Below are experts of layer 5 (counted from 0) of a mixture-of-experts language model. Rows are named router (the router's row for the expert), up (a neuron's input weights, with its number) and show model dimensions 0-127. Each number is 128 + 24 x the weight over its row's rms, rounded and kept within 0 to 255. Numbers have three digits each.
After each expert's rows: "mostly gets" lists some tokens that are sent to it at least half of the time. This comes from a sample of Wikipedia text that the model never trained on.

# expert 24
router:093121138156139131137132186123108134123151159155104138129151097116195119108129128159154134112146089166100149104092112181089110119093156149129124131187097149132105116161092110110142133114114133096120077130137124124115111130143134114138149119114131169160109086138121080133117123129119126176121107144144145109135108163135107161133110113141148075100149092144107132129189148102130132103121
up5:075139158152127161157132161107118106103084129100152113127140098120126109096145166130191096131146119144134105125143110117166165117115114129142130126158156135104158119118106135144142097144155145110125129097129132123101142169156166089107112106116074139119128124072105123132116121082116144140095106094167151125116079140081143125093111125152163125099097073119113142136140149116119105156148
up6:140129150162130120151156146169118091165133163113144118099170132133166100119115112126172129080099117142143189105078142137141164145157087123132090099136108111106145146126123118117128130108142128122143110115111099117170114124107107136112134177103158121132133106133153139088161122133148172114095101115118128121130096154165182131152078130154093155164133130123153126078138120145142160127099
up7:064131091105159131110140150141165112135152128129120145099149070134143127170119118081138107141167153171158099149151117162160130130097124128144095126169164099107152117109130091133081117109161148141126113104090130120152108108141148164144148121123121152187138121183129142129126165128148122128094110140141120098131093118145141129108140166146143129097188115139103125153137149102111135151128
up8:131135123152100122140116108113121140114145125115182118123102082121092093101151110145150133109091132150154137089107098123112103107103169131137154112127095144131091114136116129149134139134139116113177147157140111178058092158142128116121134149108091170119142102116157115109124080125094121112182143119143124145118131105144112149136187121123128077069173155134112137116106120130126095150140
up9:093151106133116180174099119105109120075112126156147121168135148138134147132137124123136104105120108133119136110121104133114143155080121107107133112137097154135109101168115121085127096081135127079149119119167089106124178134147151127170134110120086144145171145105169122139151139174121104121129096107174130167153124124134150154144114119105137148121105080137089103168149138091142145118113
up10:093132139130136110120159176124127130155139124134179148122162129148160155128163096144127143165135128148116166090111119129123181158156131169134145115158102152103140137153091150162120098103099092163130104120107168126146118117136128076122111122077133156134135156121129118124121151136163116119168104087138149167154133157142105129121178133155129127143143094189124113144151080165109109137119
up11:124109149109081131115134169118099090095139129153128159125147165111134092065084117136125128140105131160090161128163140115129091104127120071136093124111154155144145121145130113129132164110112110103155115121138137127099148143128102117162127108094101130115092089147163136151133150163147086147126124136111146146114162175097112145097089148140156142135109118126064157131141092130128147117084
up12:127143146129176115138110172144109131114115152170144151110129105142154145109117122181112066096128093159121132154124138172153098127096159102132107090140165106118078098126141119119129134095130116157143129100096152133123118156130150098147143132117165126159130117197120158105175103122138147182135137105174146131143088135152105133121120144154123105114142160145115141110142081133127131086128
up13:138119145191164149147158117114111074105106188143163175131185120135123140121122149119114111107110122156103123122155115109140126119122127094151129128151125148122090121123156164186153069096147124139124114146133114114141105124125147120103137101122146149132135105118085126170156165117128109149114116107142141189146118072099127128176106114151103133123147160091117108134113135090113107131131
up14:114173077142113173146135155138124093110133164127169131135151140124114093150114132135150138111144149175106108118134175139144123122124129170133130136168112157143128142107113166148096098087085133107110083138072134100133119148160168103110151134120116099099079110104138087085081132145115134134092118115122135111123123141098143135161120139131145097158189161123150113137143157122136148110140
up15:140143095146131119168156179086150145139141098126165126113178126149114118109129160120116113143108111123108155116135148100147117151136118114107105074147146143142172129161119133128083122112095126129138123088099138150158132175123109103098166126142091120126127113129131089123125129110135150144109147153098124152107119182147180196137117126113165114166166120109109106137166148123128086096162
up16:160111124109178129078096117122111111102172118126107158121130129152120086113121172104112153140109147136146192098170127165116110124137152106146125132078150125143093134142117139145134130134113090112134116169140114139152120114157132159122114132132125169128133140148085092141134154122150127134132119137050148138130153183137112132135113142097092162121163144137152160146162180096141143146153
mostly gets: "″", "°", "′", " −", " (#", " $"

# expert 46
router:135116117150122123142152161125119113134185169126127145131181098088178158120131108121154182098154147155100112112103124130111124126114149165139120103154083162156111106147086098124157135143140127089128103124128132112129115098156126109148137119134147156143122123139086094141079130118135154170105135145153125093123095136134107150138123111137140116136141111160123099146186201084160114128121
up7:133134130144110116103125122106129135105177160123122095125106142136133147123066149132119137122165117140147089088127120137153140173045128140152110129125121145158093076135132158146130154104155193123129129077099094129141131119160138148152148131087162123113115164125130142122095141107122151093120138161113153143124161131124134113144128136057124156163132117136128134126153184128127089122134
up8:137135079147140067170113120119108116148130151151134158156116056095177094152126135113098126139161098165124114133088145137145077112106116142155116132176109141123118098128142126126101117144135151081130136112095137142118082129147098135129138108156142150097096116132183184115101149142134133138153155128118114111120125125095176127133089146104101119155098135109137156118136129153135124157147
up9:101128157109119077116090130132175196108157142105100126127110106084134086125130173112148163147149112100145072118109127118145106153117170144102106155124135136135123102201103109142113161105124160100118115135159150102114120127120136115091087118148103110164159139159103088135120126098105170127139180118106137137140154115133097144126151098123118147122117123122153114129142134132122153135162
up10:147128163146090101183161168158156139158109144121172093123115144099139126120143109118145150112135123125111097156091135100120130156161137172151108111147101065121147131146088125114134167118127144105127131130134151130128162175073122125130082110159131110171086131147113111108116102150103148117111161102183125173103143103142101131123138117147153085114100117142132110113116099136132100125113
up11:144161125157140133143150116115114099140114166154121144081156089115151134121149116105132131123122130177138153108125181156108136093101118164146123127148094123158089116106144106102146140141116140107095151084104111141120113091140089143125134141102176146108125088093124142117112183093166149165139120134150139106132143160176156142115096131119118098164107121134098090101145177114134092160138
up12:150139157108114133087107116101114146095110134133110137119086144093094136164094123154168141129132128113071083128133141134125115114128128108150100123145112146109136105101152081148176117121087096125173173090126159117089132094129161107133148128115132088132124145140128149144116088128118101152113094135125145156119132122140074104143102127107142106111153077138105189150133112092110112168113
up13:145144133107129128115145098084156140161151165151108130120147146128167092112146101151085125144131186132144132136095127094137140118152142074119127139096094139144094158126093117130125094111129106095166114193091069127128140117125146099131093111126129152110168120150118137119088102140077129123109131124172117126111096102152170146125107146128106102122138120155162098132176116134104140120150
up14:139114131140116163134156127111131126076103120119132119120111131159156176130107143113155157123161126122119137098088138115127139127076095145159148080137135164110132124143152137088151197091151155142143131103130139126136136061147129146130106132149156147132163128138092086155114123120096134108138095138105113115142153159109123130187135113075118142145112110157089094142134177096157108133127
up15:132132089116140122125164092094136092189099143148135146092157126172143137134170089132137136119133112165103151135133089146120103101105110129105117131158099153147116103099130111146109086135142131128138109118076112136142180201130087128134111100125112143140139135158175097115161105135097122161140106144121116139133122076101167139134127135121152136115143121106115137156147096071154145141132
up16:141127132112117138105085129116122104119118094148126157114129097108139101121125122150112120118121107144131140169182151080134183104121128163126144123163156121144146100127102092144081105134104093095130123079151097130118134118115123140181130178201110122125126130123143124131152126114124145152173090097124116115077118132165093158116127138127132122130163138143148178128128086109096141173153
up17:128152141153136100133107156155147152127108115116111126121145092187137132100147118134111126073178124136136124107131119098155136143084077172100177125138120152149105081122137122123159111133159138132117162148151139134142151135126127136094183116092088179100162144101136120076157105139158146127149107119149101132104138102144128120115123136139163097162140129121126128124131160125116067172149
up18:081153176108125075128097117079105101122103131095124111143130093111130136150098083155135088093111158176130146145139097080121134141150184124136147118138147161128127113115126116132139161133150101174168132097136162102170128128160146104123134165144128102153147110166128117148123141155124101119138110091128089111114089138130131105129092133132166140148124144117119132155083113140105167153124
mostly gets: "–", " ", " .", " December", " February", " October"

# expert 31
router:099077100143160148127161185094093145171187125111116143154155079100151115087090097142152131127153132153119090119111130160120155101096152158084086117142137132122056111172129114128149126137122096130123108130126175137101143113133170126140140103111137126152108117134104127162081130154142128126117137152153125129152100133150113124157106117122129112106122140145114142155123167104135137117148
up6:139134148165164129107127132082106111142124135075120100148157123108122136062144127123131123158131125171151139162120125118113163122174123152132113092112153104152119117126096119139111123127104104138106102141096171107118092141146115115131151109157088171146116078158108105108135119170153170170139119127073101120128083165156115079134113120137146128135104108166126114145136090127142106162132
up7:170103112106151111118131137137112157104161090077135089116139088135126108106120100135079141085123154158125146120142165118127143088092140176109128115129131146120119142107100095123134102098118092146168100097138098126099144124143173147150144101140117093129115085179141106125090157135147107109098193140109135107132139134162144140137139120144160109095156149133111129130169119081132135104141
up8:126137165161147157169126130095164105100173131098134118122146101104122113097118149126143163132111155159154094126131161124151117101102155169171102142110127156143128174077125130117162111127095127146142127110152098167116136116100118180122167100191139132164151118131099119170123115109164105106133142126146101117123169155107155135115125124168164100102111116151152135165137126124149155112128
up9:131079105145151110091135130110162105132166115135132139140139103182109104115109092167143167107151146096143159142141156174114127132110132083102147163109115174110112123119143130138125131122114116044129136124123154151147114112179097137108162136116108160151167129109177142162127147161133150106126125127113110137089147141131149139162144111147118163090131111157131123124104082120095113100113
up10:128119092114138098106142149147166153116153143070152104104131107131144123143112081171112117145116115208130123113117099162132148098123146091132112114151160153126114123153100144093075111134151154132146140137138130139115101101132143165129121143115119120131126096153130162119118100134177131108104120103117146088137182109083141094081132106169125096115139083134117145165131140102162120138111
up11:139092115153116128137127141121110093129112139083133166151136136142139156097146142156159123134151128127091120141134126146103168096183131143123063140137130157129133130157102160122154134129080119136113115120121142169107117121106131149163157110102163177114104143160124128139093088197144163167134124161117144152164140122127119077106132133123148148084134124097105116100125170085119158106125
up12:087112117144079128148128120123135101118189125110148139140109110133098142156129116100123150088101156168103146116143120129180103127128135135132137043131141138121118175136152091105145135112154120176107123155142143138111158116159103135123155151087147127109158089100126134130123133143176135111125146156087136108100134114085143167073109137141123132129137120121142151119145160072113160113137
up13:121094197123177098109096157115120156117158160110140117151115055124138157099125144144145114163156083098118100135120123123113140107099113136109122123135149094103118106139166139127142103145090131094108149095104172135104136130106082132129118088141100128117115132134132117094081153120115093127076115110149097121116082144114114109139130072157156133139126120138145105082124134111148130126139
up14:104102151152166112117154155154124119116152133148130183140174156144119105123073146145135100172147135127132158130105098165101165107099161188131131139133153113113117126149104103122111093115121131125131101152126140109119133067130141124128148123118136154125109129125130139152113146107098060100151144150085089136143075084149113105135136123094125122171103104140110122159175128151126124150151
up15:069134094162147115098119132148114146108148122067123094142119099116153146159117105099134123157160110089134125112113136131103119141087148145138075138112148151128111145085136059117138150155120130128158110144152110122106132103149130167118153128151111093130165116120113123178158123110133102137105109144134051116115115091134144150132156125122162128103149140104108143155124185139145140106157
up16:149115105108134132091145138074108115100127144114128145144130134108158126141114157121113090132152178181133089101114124163079187090124142121122115123143101154067102129157115148173141094148097117143112111156141165147125136141150178140164144092126146133121103133148094126112132133148137064144106126137125114145124090100116111147111128078157122117134097126121134149151158123111084111129113
up17:171112110156152125099126128097117153133157133112128072168117087112153099136099149122142081149143115129158116157140154138146158083092159137134130154155093145105134095118089143134140095171107109121109112117112105115135116110140157125141145094137125123102120115168140162147123145099147116169089181133131153102168149145171061130095122127143151103082127129130121144134098129109122113158132
mostly gets: " University", " School", " House", " Church", " District", " city"

# expert 8
router:101074082143144128114133171149108145127157148174129172144163141128148136091128096121191201100122119158119132115112125133101141107147154151138125102171116108120103095167132106079188156125139109120091129123152183133131138161109129129122162118122127118113121122132092129151102125119137141142111116111155136096141085152169115142155107149126150117114162157131119107126138147151132111101129
up8:141089145157102131099111127123122106141118120121135145079141151098148085150123151142150123099133152146086115112125135122121082144122122122152118148181117126071120160129188095150168131091141072132116127180129120127120111158137152162088179102147134128123130090145126127139167112146079144116111144143133140113100127157144125145105099106142151118116126146147143096164177152122083152117144
up9:116100125117175161132117139139106142120138149154141120135165139120110109106105166113124130113104139171106108117145140152105146140136121117146128106113069100094112102117128103135203149126143102140126147110145184122126137128100143141128165140141094108089122160133129113143137114110152173100128114090104111169112100144123155141158090147113155108101131172114114057125159125075149171137143
up10:106105133130141155138098102129076106167169175143117128132090146135104139127118082142138128106119107135129161126145159100109135107153138171160114085143106114151136155141093111143131158136118069129158102117114161157168091137137104142124161152097105148129152103092106095124087136112187138135178113115139156086129077167084119126137141138113125146147142129161118120124101137132109143136134
up11:105108150160080142114096129143134150145112150101116151099112181141163151097102113092130136094145109125130142121088126134154087091096130097098116103134122162125115125125115101115116153138123077105096124101163109146124136158137111161088122131087099109120165077133148129139156147076132174129140101115176171133151137106109098130149124157113126106136125136121128114147190127153143104102134
up12:120087110123162108119165131123105105154130154159152150132134107186197089135139118091151121154134118164121136072143116102146092092160113138132111072122136092145113091173139138127146145101114159140090125124121130143170119145123128116080104089095146100108102143137157129080169118119134098137160146143149113128104103148144100133127150122110162112119109138120114132132106152153144103135100
up13:109094153115099065090122111140142108143108148163191111152165116142127120143124136103154134106115122132110147086128112110091118105167126119106175129110156115090149124117162123079120117147114110084180153161151170138110140086153141096117131137133143138155150111108089134136079126115145148117114134145112137130126155146161109122166139143130173124110154154128125107116085139137097109106174
up14:151116173128096099157119155163134153145138135147132136146118128120155140120141109102175150134132141107091144132137151124084131094126140088114159106120094140136161135165120083146154154123131094126093123097149146173140127129113190128149100104121107174153109120092101124149120141128128137101108141131156118145084082132164150140127138125085127166114097153155148113159177149085126111081104
up15:148074150125162089146097140122128140121133143147098094137131162115128138132156144147098122138110151105125112117127116110123123109123139134125119164132092113087094128145093113125146122110114161119132096110103151122158092120175117116113175128118136138159085128138132105205138179129131149164116124121092119155162121139141196145139105129128100128099107170187169119133125143119100146138178
up16:132073160117115139111097116131124084105130095131141127168171113136096155124105155135132150125123136142142118129075129094107135127123131103132183131104094159118140164111102089101163122091162072132086140122175110090141077105151151106069155112140110129086127122140134122115124150107096125134134111140118137120125139160133079131157115112159127140130138129089101101157118121113132162106093
up17:127113120117143103081135124130121140144088150102127124174126165165080091133089075119152101109104126089100148102121131132115157113100126122126132131162128117118137116162083098094123187121129127165117152142113140114160123142151111115084113110135061137113121118143125087141094119157156083112108106113123123098120106092113096168194121135144138130112149088122145105134124146101141127113127
up18:093131119120134113142161160113090192130140131137124071106120122071155119150110142117122172139149156120158098150117139147087090148110115075112099111114103128155124168100109115138120158137137126075147116118120143117103112143141113150061156128138132113152124098172143100100131174116132153108184134127107090113121142116130101123126153105152139116143104137156116120145167135149153161142134
up19:100142112135156087125138159128093129094103085089097205140149116166110114127149154141129121109137109128097135116120099140138106095106158159136094124146087134125122128116129108098146117145101128116135162094129148091142110141126181114104176144146136150104128163143121105132130133139143149175134171147126194132124110129134121128165118095117118128141154074130155154150159126131159133154077
mostly gets: "ir", "arm", " med", " air", "ath", " good"

# expert 29
router:137102095153143158143141170091099133124159165153124155147146102105164120114107047150124161105132111168134088067126097119100165088108151135129074111140085128142078126132120099099151123140126145117098126169127152124135095085137130124111131123113108094126116111139089129159113137111145122116116145111130127127160112154139107140151081137137119131134173121163122125154123152138122090105130
up4:127136126122106176103115172148125150119133133104139157117148175129189134148103133147099150114164098165138106105184150136135125116116125166113120095133124132093139105139115166090119188139143093088160151151142093164134110149149112159129123109123114127120095130132100139143157131165106179150108163114119073093135141120126158122172091149146105124129155158150101132143114134096126122141115
up5:140074144168150123133086141105141127118120134122162115118125110130127098127152120127164146097184167133175134118126078092140140099148151168117108113159109136125105131142157148078149109122123121114117155114111114154129132138196140154100165132156134153176106118138144140146105112180141135123141138128126133155107147152136153108158109134192102112123123127150110124129142126104170096085180
up6:160104132174127123100158165127088115097102139117150164104138111117139101142145138115129134152169091144124140107095131142154087116123076142136135100106097146099105151115150129113149092143129103127118093160124099154063127118131075126133111123159132115106126102131097153148160096151118123145140131151099139131153099154127092110151121124134168111188165170131150131134153102121144097095079
up7:139133069104101142151124196142076136126114099142101150156125108110167115081107131115147114076166145133152127097173091091138134146147150152133127155162069104161162164130104092115150092078141124141104124121138127129149143102143155143113128127135110124133131119132127109153117131091168111100148116144121165123120116111117129191137138157112145117114142126107100142117118134113111137166099
up8:129127127152129130132164124080091095113105101114099084118142149147130101171179136133107149142120112127162127111080112141152153122167143123139134069134107178132107136089150123123139135112124117114125133151161104120138126111134121125118123109148145105112083152090123095143144142101107153099124127164123149130112080140129117099186140151109155113106167089125147129159156131162143060100164
up9:109093113101142122102115138063117135185146141174140096098109117164109119066090155122162150110175129141120096146117119154122122123137117121131133145124129095146141129130124096138122122124161139139120104157112143102123078127175144132120153174115144117142096115144130175160095137108133068089133128123139153116153120120099158096162117122115168162119106159175119118136105154141144150121148
up10:201080160139138107184131130101127130093135159119111130082135156129128148149124041100128129095130135177144135106149129131146142094173147078122155124143143100140138160158113120121102093116136126114111114146151108119094141102114115129112141096104113138102137115160129123162113117134082119119154111093122132080145162152139099177097125144138125121136129095126115140154117138134122156110117
up11:072128146146124112127149135125118110149149104162138148166125104122107140114117102081114106126160151135165126117153155147122113137136153108068094128108140115145138163141129151128150124118152127096113109121140085103164118109115126163125097178141114122113112150132114132147157111099107119090156140136126138174203117174121090117107156124108120077144182107105118131147133164145119108150183
up12:101112127113125104131172127138144140117139113117171147145129169126085108144123101120131123083141121114103131124133156112123128093111116134090091152118160108127113124107112079120127161095171167102109143128115143125086116105117135093082127154099123165145096178175117145072094135110157125152102097167154109113122137171154142119132115104100131140065113142110109106159154127171140116134134
up13:118113162145137114130106137113129130135157141174154111133113133121131113129156107112145129090122140175162128131167132124137102115133132109123100102140123152109118157150153083076132138185117136104120083111128155118145123122107079121112155100142123081096153135160091119154113132100107133078163136100118096162144116138123140130103126130098108151131220126117180136120107148111091158125160
up14:138105087140146095107122132118171145114116120114135106135164088139087117122097158122124183113150128153155111149123085124126097157136175147086145071110156140132160103137068138116135151109142110146130138178154154165149091119153122137133121158146086170148128130107080135109088171102104094099139121132111138097125177115101144108112138136102119137106127121136137138124144113149138165125138
up15:094120115096133118167118163148145106117119157137159086098157125125088110098118106146082125102126109130108118087081092115144154160110109156107130142138106129144120155139136140127122103096132114107117117117164119135158108090130131141125143079141177142113125139141106101192085137093126146100078166133141137162145099142107086137126148134109114115126106152147141131107147154163152079155083
mostly gets: " part", " form", " member", " rel", " director", " term"

# expert 37
router:135110074127132101134159126093078154173145125141128171153148093110150102078124098140160132099141103151121126124128120182126120106111190118100137120131130137123103082135096078121154148154126125123115111143133164144144133104126116097134144112119105094128115133145104104170108124148119154157090128186138181102139115132143105102157120116135172107102134129171134140149141147106114106088142
up41:124100084117122110101105110156095151171099147143112179093129103097182124107127090159124080116132122110139161156115110157152117120136154130082118134077128118095124128125143080132156108145081119140132156132124133099133111131065142082140155112105123095125134145150109116141109119135152126160109141191142180140116106145117099152120128124099122124123128136145103123126103107095120156104168
up42:172128127176144089139123165115137138156118116141102128078166115110113126122153166117105174169104111141158110168142137129103135099107142146113122141129149142084105175131156188143106110122118106125160139105181177143134129136096117119127122136130141113118134121082132084122096152153134158154106136134096096115127097149147137125121125122135174093139129130135118175137120166146175106100089
up43:123178151119125103133138127105125091143147118142124143119166146129108172138167133126158141162111150119091101127133144123086121105055138066155127100118141117095165130122113101142126139117142132124106102153157139138084121139121097104125109109142099098172121121103128131134154168097116123136111121105161102116130119082101124085146118143081163128173132068123158128175124125104095141132129
up44:158137141111062111178136150120106188128133167109125160083136121115117104140145155140154131161136126125139136166113114124163133132161097118152117139115141160136104210129117081133135133129155136169137157110127138111123185115106147150190138170135119097141124107139139129151120122160121123159102124121103152070128134142119124122104135122167128115146144108135128128161147158085122149100137
up45:131075156114098103140082084114093176091138156148103144147105154110149105102147144125148099169163121169161144147098139114124140145152123142150097125096126112113128134138077127159112164150161129095144155126113168119127206162090140088093129072131147100153117109114126157135125122128152155116133141143101158111084150140132126126142136138114127149113142130158151118127128139144141139109106
up46:145105075110157088119095128102152155119148150097158172106116105148158111097114072141149137098142121213140157177127131119128124111119152137131120144157127140093119117087102168130128142154171132140172128130132112131162110140106170124127113090129100088142134126120144145167106116134087115116130147105113149174123148154142129116139133115096152111145127161132093152119152107102131121087125
up47:085155136185153129136145135102143177126176109134142067150164095183171149115152136104149141130099150137136116143135150151123135119123115112122099094146168123168145170150089113150089098098084136160112119131145105150142137108133130165133115120161141155130140152091134100153171147125122151155119138120097120099107127142116121086110085116151130097131182135128121101130141101145115128122123
up48:140124120106100135146135164154147118118103123175096085118153062127126139136127178117117174114168093129117062144107131106131094133138155144082171141155123156173134131106151090122131117119100132164135122153151151137116070129113130139146118159095144154138119164103118112153115126152105143112102110156154112123103125137076159099110084135124134136131124174134146107150110167124114128136125
up49:124097147121148123118147110105131094072135119165153143122170135145132126134136152154100141138107164119133126139120137185111144099108152102118120093127125171081151129102108092126117144117146161131131140146144163096085135139123154163120149083099134090173158134139102154159127174127111120138149136110111147114164153113130102148110118129171159091115112157133127106184144120083122097186124
up50:141115156103089133129141149116135155169103160117112097069119110130162134137123129121096147105150118092137119154140125146097115130149137102121150146150154131149127158125163079121130101124114105133102116092163101136146080117127115183136132143179119067150084170177125152128123108120155124178100108129134129126138150133071120095143094120128106128113123152156137139121119195103137134124133
up51:113112108116092104110143116063122146152158101120118140129122115100151122132129108152117141134160133088129135135142111151113168135167145097158172157130140114137139069146148100127156136128121131130162094116114153167134108171111142122065101134138131102155081152091159126130098158164119147092143153130170164123128115150143105129173164120090107152084121131157157110163119151130141133115106
up52:131111107126087123110109117153131111124176131082115159161124110104168122174129141127121133138102100200151080096145155125140118090120141130158119163081110100102120117101149119134172103123122149165146159117103132138113165104132106111134140142109121089147163135142126147092117128130112139124083135128140139118157117101131169100082111119123179099118111105157142139157094167089143148103122
mostly gets: " area", " It", " city", " Street", "ville", " School"

# expert 43
router:110101108171141138154121154137103120134176175146145140139161098106168117112134084115141150098168120148101100091092118173101109099096144125128110102156092149130121069141113121125151124158136107089108105139124131102125111151138132093145121120130125158121129121125095096118120126139111145167110134138175124065136094165124088154135144136123169104132164115160132149155143181127152110125139
up4:091112168140129081155133114156083151117155135130154125124140133179083094111111143120095125168124155142137103127116142138111140103160102144122126084116098182139077109140137143165159160154106122106134116105172128117119096146107146115129101113095111132159136140125168142163133118104109121135133128122125082096083123101151115118172155111158135153131138135142128096166131179109121083098148
up5:114114150132157106166139121150109142132101078126155189148147138138112097154104106078117157132136142149109139125118113098120104097118130133090169107099134130131147133158121153103118128177176140104168118159093092089128123132171115140173120133151075117105146137122107129115112075128110134119092099112144129124099132112128133176140165144103116138098141119126124146149144077116119112160074
up6:146117101096123125081094126124078104121117158124145128109136092102106131121117103133086121107083099152124136143174140099138111107143150142147145162129138113112142117156109129125145130105129118118150136123151154156114144120134145121102141117156109079156111137146115202187205157169141137136143142119131117197124111118136122129131132152107124161147109118156095111168098093141134154116160
up7:160108130140142115139124124144132149131136171155179146122161141150116163143089048097158165103128117116142123130146123141136127116129145112137090120159159159125104146149148129160106084118119111166098134128137093143132083089112150144093090138124168097114121140111136123088154141171137164128154141158124124152128135110109127110113093115103179159138112154073114116134111111112087172131127
up8:105081098078150149147142135118156138080142172126164114140085132159123094126121144130128145130154117155172152133104110147164165099142111135110073121120090127110157128089144097095110156109104137082111138136169145147115144095096119160116123101150143154170130154108114126127128131116059155146118117149117112136088143137145068122149106158126118149132136098128149139139105112104111146136119
up9:150112145104130148139109088159109141102118140170110134105120088126105141103168095134152126137147131110107086084112107137155153128133127161155116129142064131152111116127118125106152149111177112127138173170120153134172110138131135107117061160135126142179168155171097102114142126106141204137145115132116097148143168151167116133130124119139144116153114146121129126133145130147106099116147
up10:123153117130167131137078143138151180082116141154162150152149109095144148122087120116151159080125151125173152127125125155116104108082084119093153059109097124094104108126121129116113119114172120123142152136102104131118128149135151081117165077122111136136127149122119133154112105131089133100148106127125137127163098110116101148146150136166130183134137133136099118141135079133140110148152
up11:114125114108099105158118080121180119143102127150133175163156119153157120154165135114135104110132088075107156169145125157158185122146173095150126149135131099108172110145164121120127143127095090101105146143107149134106115143098128135131148127136113126100112106098153127140139144151111115146068118145108147109130091098122172099149110183128131124128172168126149128122151125109142151126113
up12:150113117068123146096149115160120106105117152152124111126120090128134108121128190105103099111138128110118111102115081118148124114181132152125074139107167161150112123142130164116123102182143133142133137098141102147106163130109153085105129159140095142140115073114152134153158160167082106132143127113137162153117155129130142103143132128144118127151113109119158101174138125131125123136059
up13:163112112167131149100145093126115101123170150118134114143145127140114157137162162171138171127154171135092123122164147121098108128120131134174132077100165150149178089134115102149120121151142164150137108157118160099177152126150118114152124136133137151158133111136101119147109147143132087132097159115107116176136111150145094152142167153129146114113111135091122129174138146095165144086118
up14:169139117155089159128178109125138102126128105139133120120102118138159102100171092116140112145143142169109087165122151121124112152147149147118141133102128133125144099143133115171085142154113112151153153159127159137120123156145142129122090146069129128085174169096091115150138144172145098155117134143112134115174111135090153099143133121137143095134144111188114082136110141089116158133138
up15:123133109177157143123062146153127163149152139072123128105126090139108102131140154174149102096149122112119132107148086136092120146070135132144135099099137117145096149127095131150105149122149124124124164099117130080105105121131162130121116076128124127159125104105152145119114084159122155104150140103138145109127139128136134150130137155132129154131160088118061172109096150140107102098109
mostly gets: "1", " Apps", "9", "2", " ", "3"

# expert 16
router:113094105164136138118157167126078140155158119167108144139131113092166153103116104143150120107142117148124094134098098129138151124101144174097097113135076174111099121154120104132155135161155109118099146121145170131130103134154131128142159160140115146170100138099113072122113100152086137165135119132183157112128098136135102154147083140136143123114130126147154139168122136103177114135130
up7:126151149129128126124100127133105171075096108153096153175104111093146114133117124111152114184118149104153141119138118151099091114116148122103111173147116179075136112129163161148125116165099115132098137120155166188150124141168147127114144136122120179141132130124118121147130119102145178149142138131127105103151091151172139125129123135162110126131143132155121107136147153129157139198139
up8:154128100159116149137104168128102129165157168142138119134125087137124092130101140101103140151115140124136116120109130134132103119088131148111151118112091111146112106111088070144144154106124137144136076062130149114161128132104131114093097131161141164125183142096097152094168119099114125124173150186120126177168083141110132137120127146127127129156146128146143119133152098129170127111112
up9:126085115138180108177152126142160050118130113071091126122149120118129111133113123099125175098141122157133123109134150084103111119119095110114162109129108171115117133119105121148140137109120149119113101119184154129130135164164124178116093119153133157112153119099129115161123140128108121106108168115086122088142148111135150167139077120155118141115111085119143110095114138106135147125132
up10:094143111160128095108101131118142112117097111133132109108134153133131155103087126098155145135141099147092132122148107164128094135158106156133122162132139152133141102152122116104126143111150123133090144158131119107154130129139104094149161146133133124129103129094153121143141080180131141126133208181150126153082095111167128133097130079123126129106081074141184174136142131145154133145120
up11:137168173141138148151161158131133091170118142126162139110136137148161137141150106101132124114116128134125113137080118154126116160129151167168117107119055170113157141079115125175067153140130150124108126117149146102153158140138154114135128156099136146094117112148129127140108105120114164160128150088152151126112126133121086144136113183131126108109089079141166145141104143130138112155095
up12:094123157121173128125161161110145138093155118107134118134150166124167135094139161154135092150134137155148140144107076162121131111126112144141099128089145138141133164149136089114149109112096142162135142111126162113147105128132137130102176131135075137138100112114095061103162105088131107154162149123112154104151168107127146144123114133107140126117133088170116173142095150111096093155118
up13:114082168098109152148135109079136098190122083117135121137149110127111116151176133137177097131147119095140118124123133135115136151133143159127107135136144143115112118130143097110086123167120122101150172149173118128120118146152133107087132130094095153142100129164150148165147105143130117157112124177135127110122129129077081149163169162114169124145103094140108099103117152129115139143086
up14:147108128088100137140130114084133148135129109124130114080141130095109105149099138165131100138141142127158146101141163137132130076124127101141075110137167105142074154133102152145167129112123150088132131114154159160067154118137101136102141166167145149110110136075134078142187137156119118158153121129099131137117080160103138097162141107126159147153100129133127141139137141140139112121145
up15:161179134116104083091123108178127105131157124118143103118087133067135132113150133139105154122121118159148106151115107151174177157106150099124129160102118140082156147091136122134141095130098159109130078133123104155114102088188146135114134119145135107130137144120092117135119101156122163166153118127103154100138118127139117124093121110139177113112138118155152093136142135105095149142164
up16:129083102099160121125128092105119095138102117106127143138135096126136146116131130092113152104130153107112118139127174125112145153093118126139148117125136092165087143140129113180128140120146124107154147087128116115097111135143139159067141206134125102152124155072106123129156158168117126139101096106095111140128104081127094186133124159127160122089146161161127102132122155112117152150118
up17:137143117068126109146130153112113093130068126142133162126130144143139125122135179140157140143147125150103092104110140151125144130110128157147130120129091154112102070169113140137135080111149136098156118103109106139155130083142124166108143139129118132116135125099154131147171132148121141131118115122132123093127116163099126097121126140110174174217136160105118097163138129099142128076098
up18:115156112109093134159119132141125125139106099158139124095137114130098160140202153118160141156120182131097117145122097122121136152115081127075088135155123152109101101120128120146140122128109155112144095087111192146152153131157127102097179116127146145135131151106145118115114159125105164163131164112127121152130112124143146121174116147137147138136099101176133127159143121124132091064113
mostly gets: " K", " H", " G", " d", " h", " J"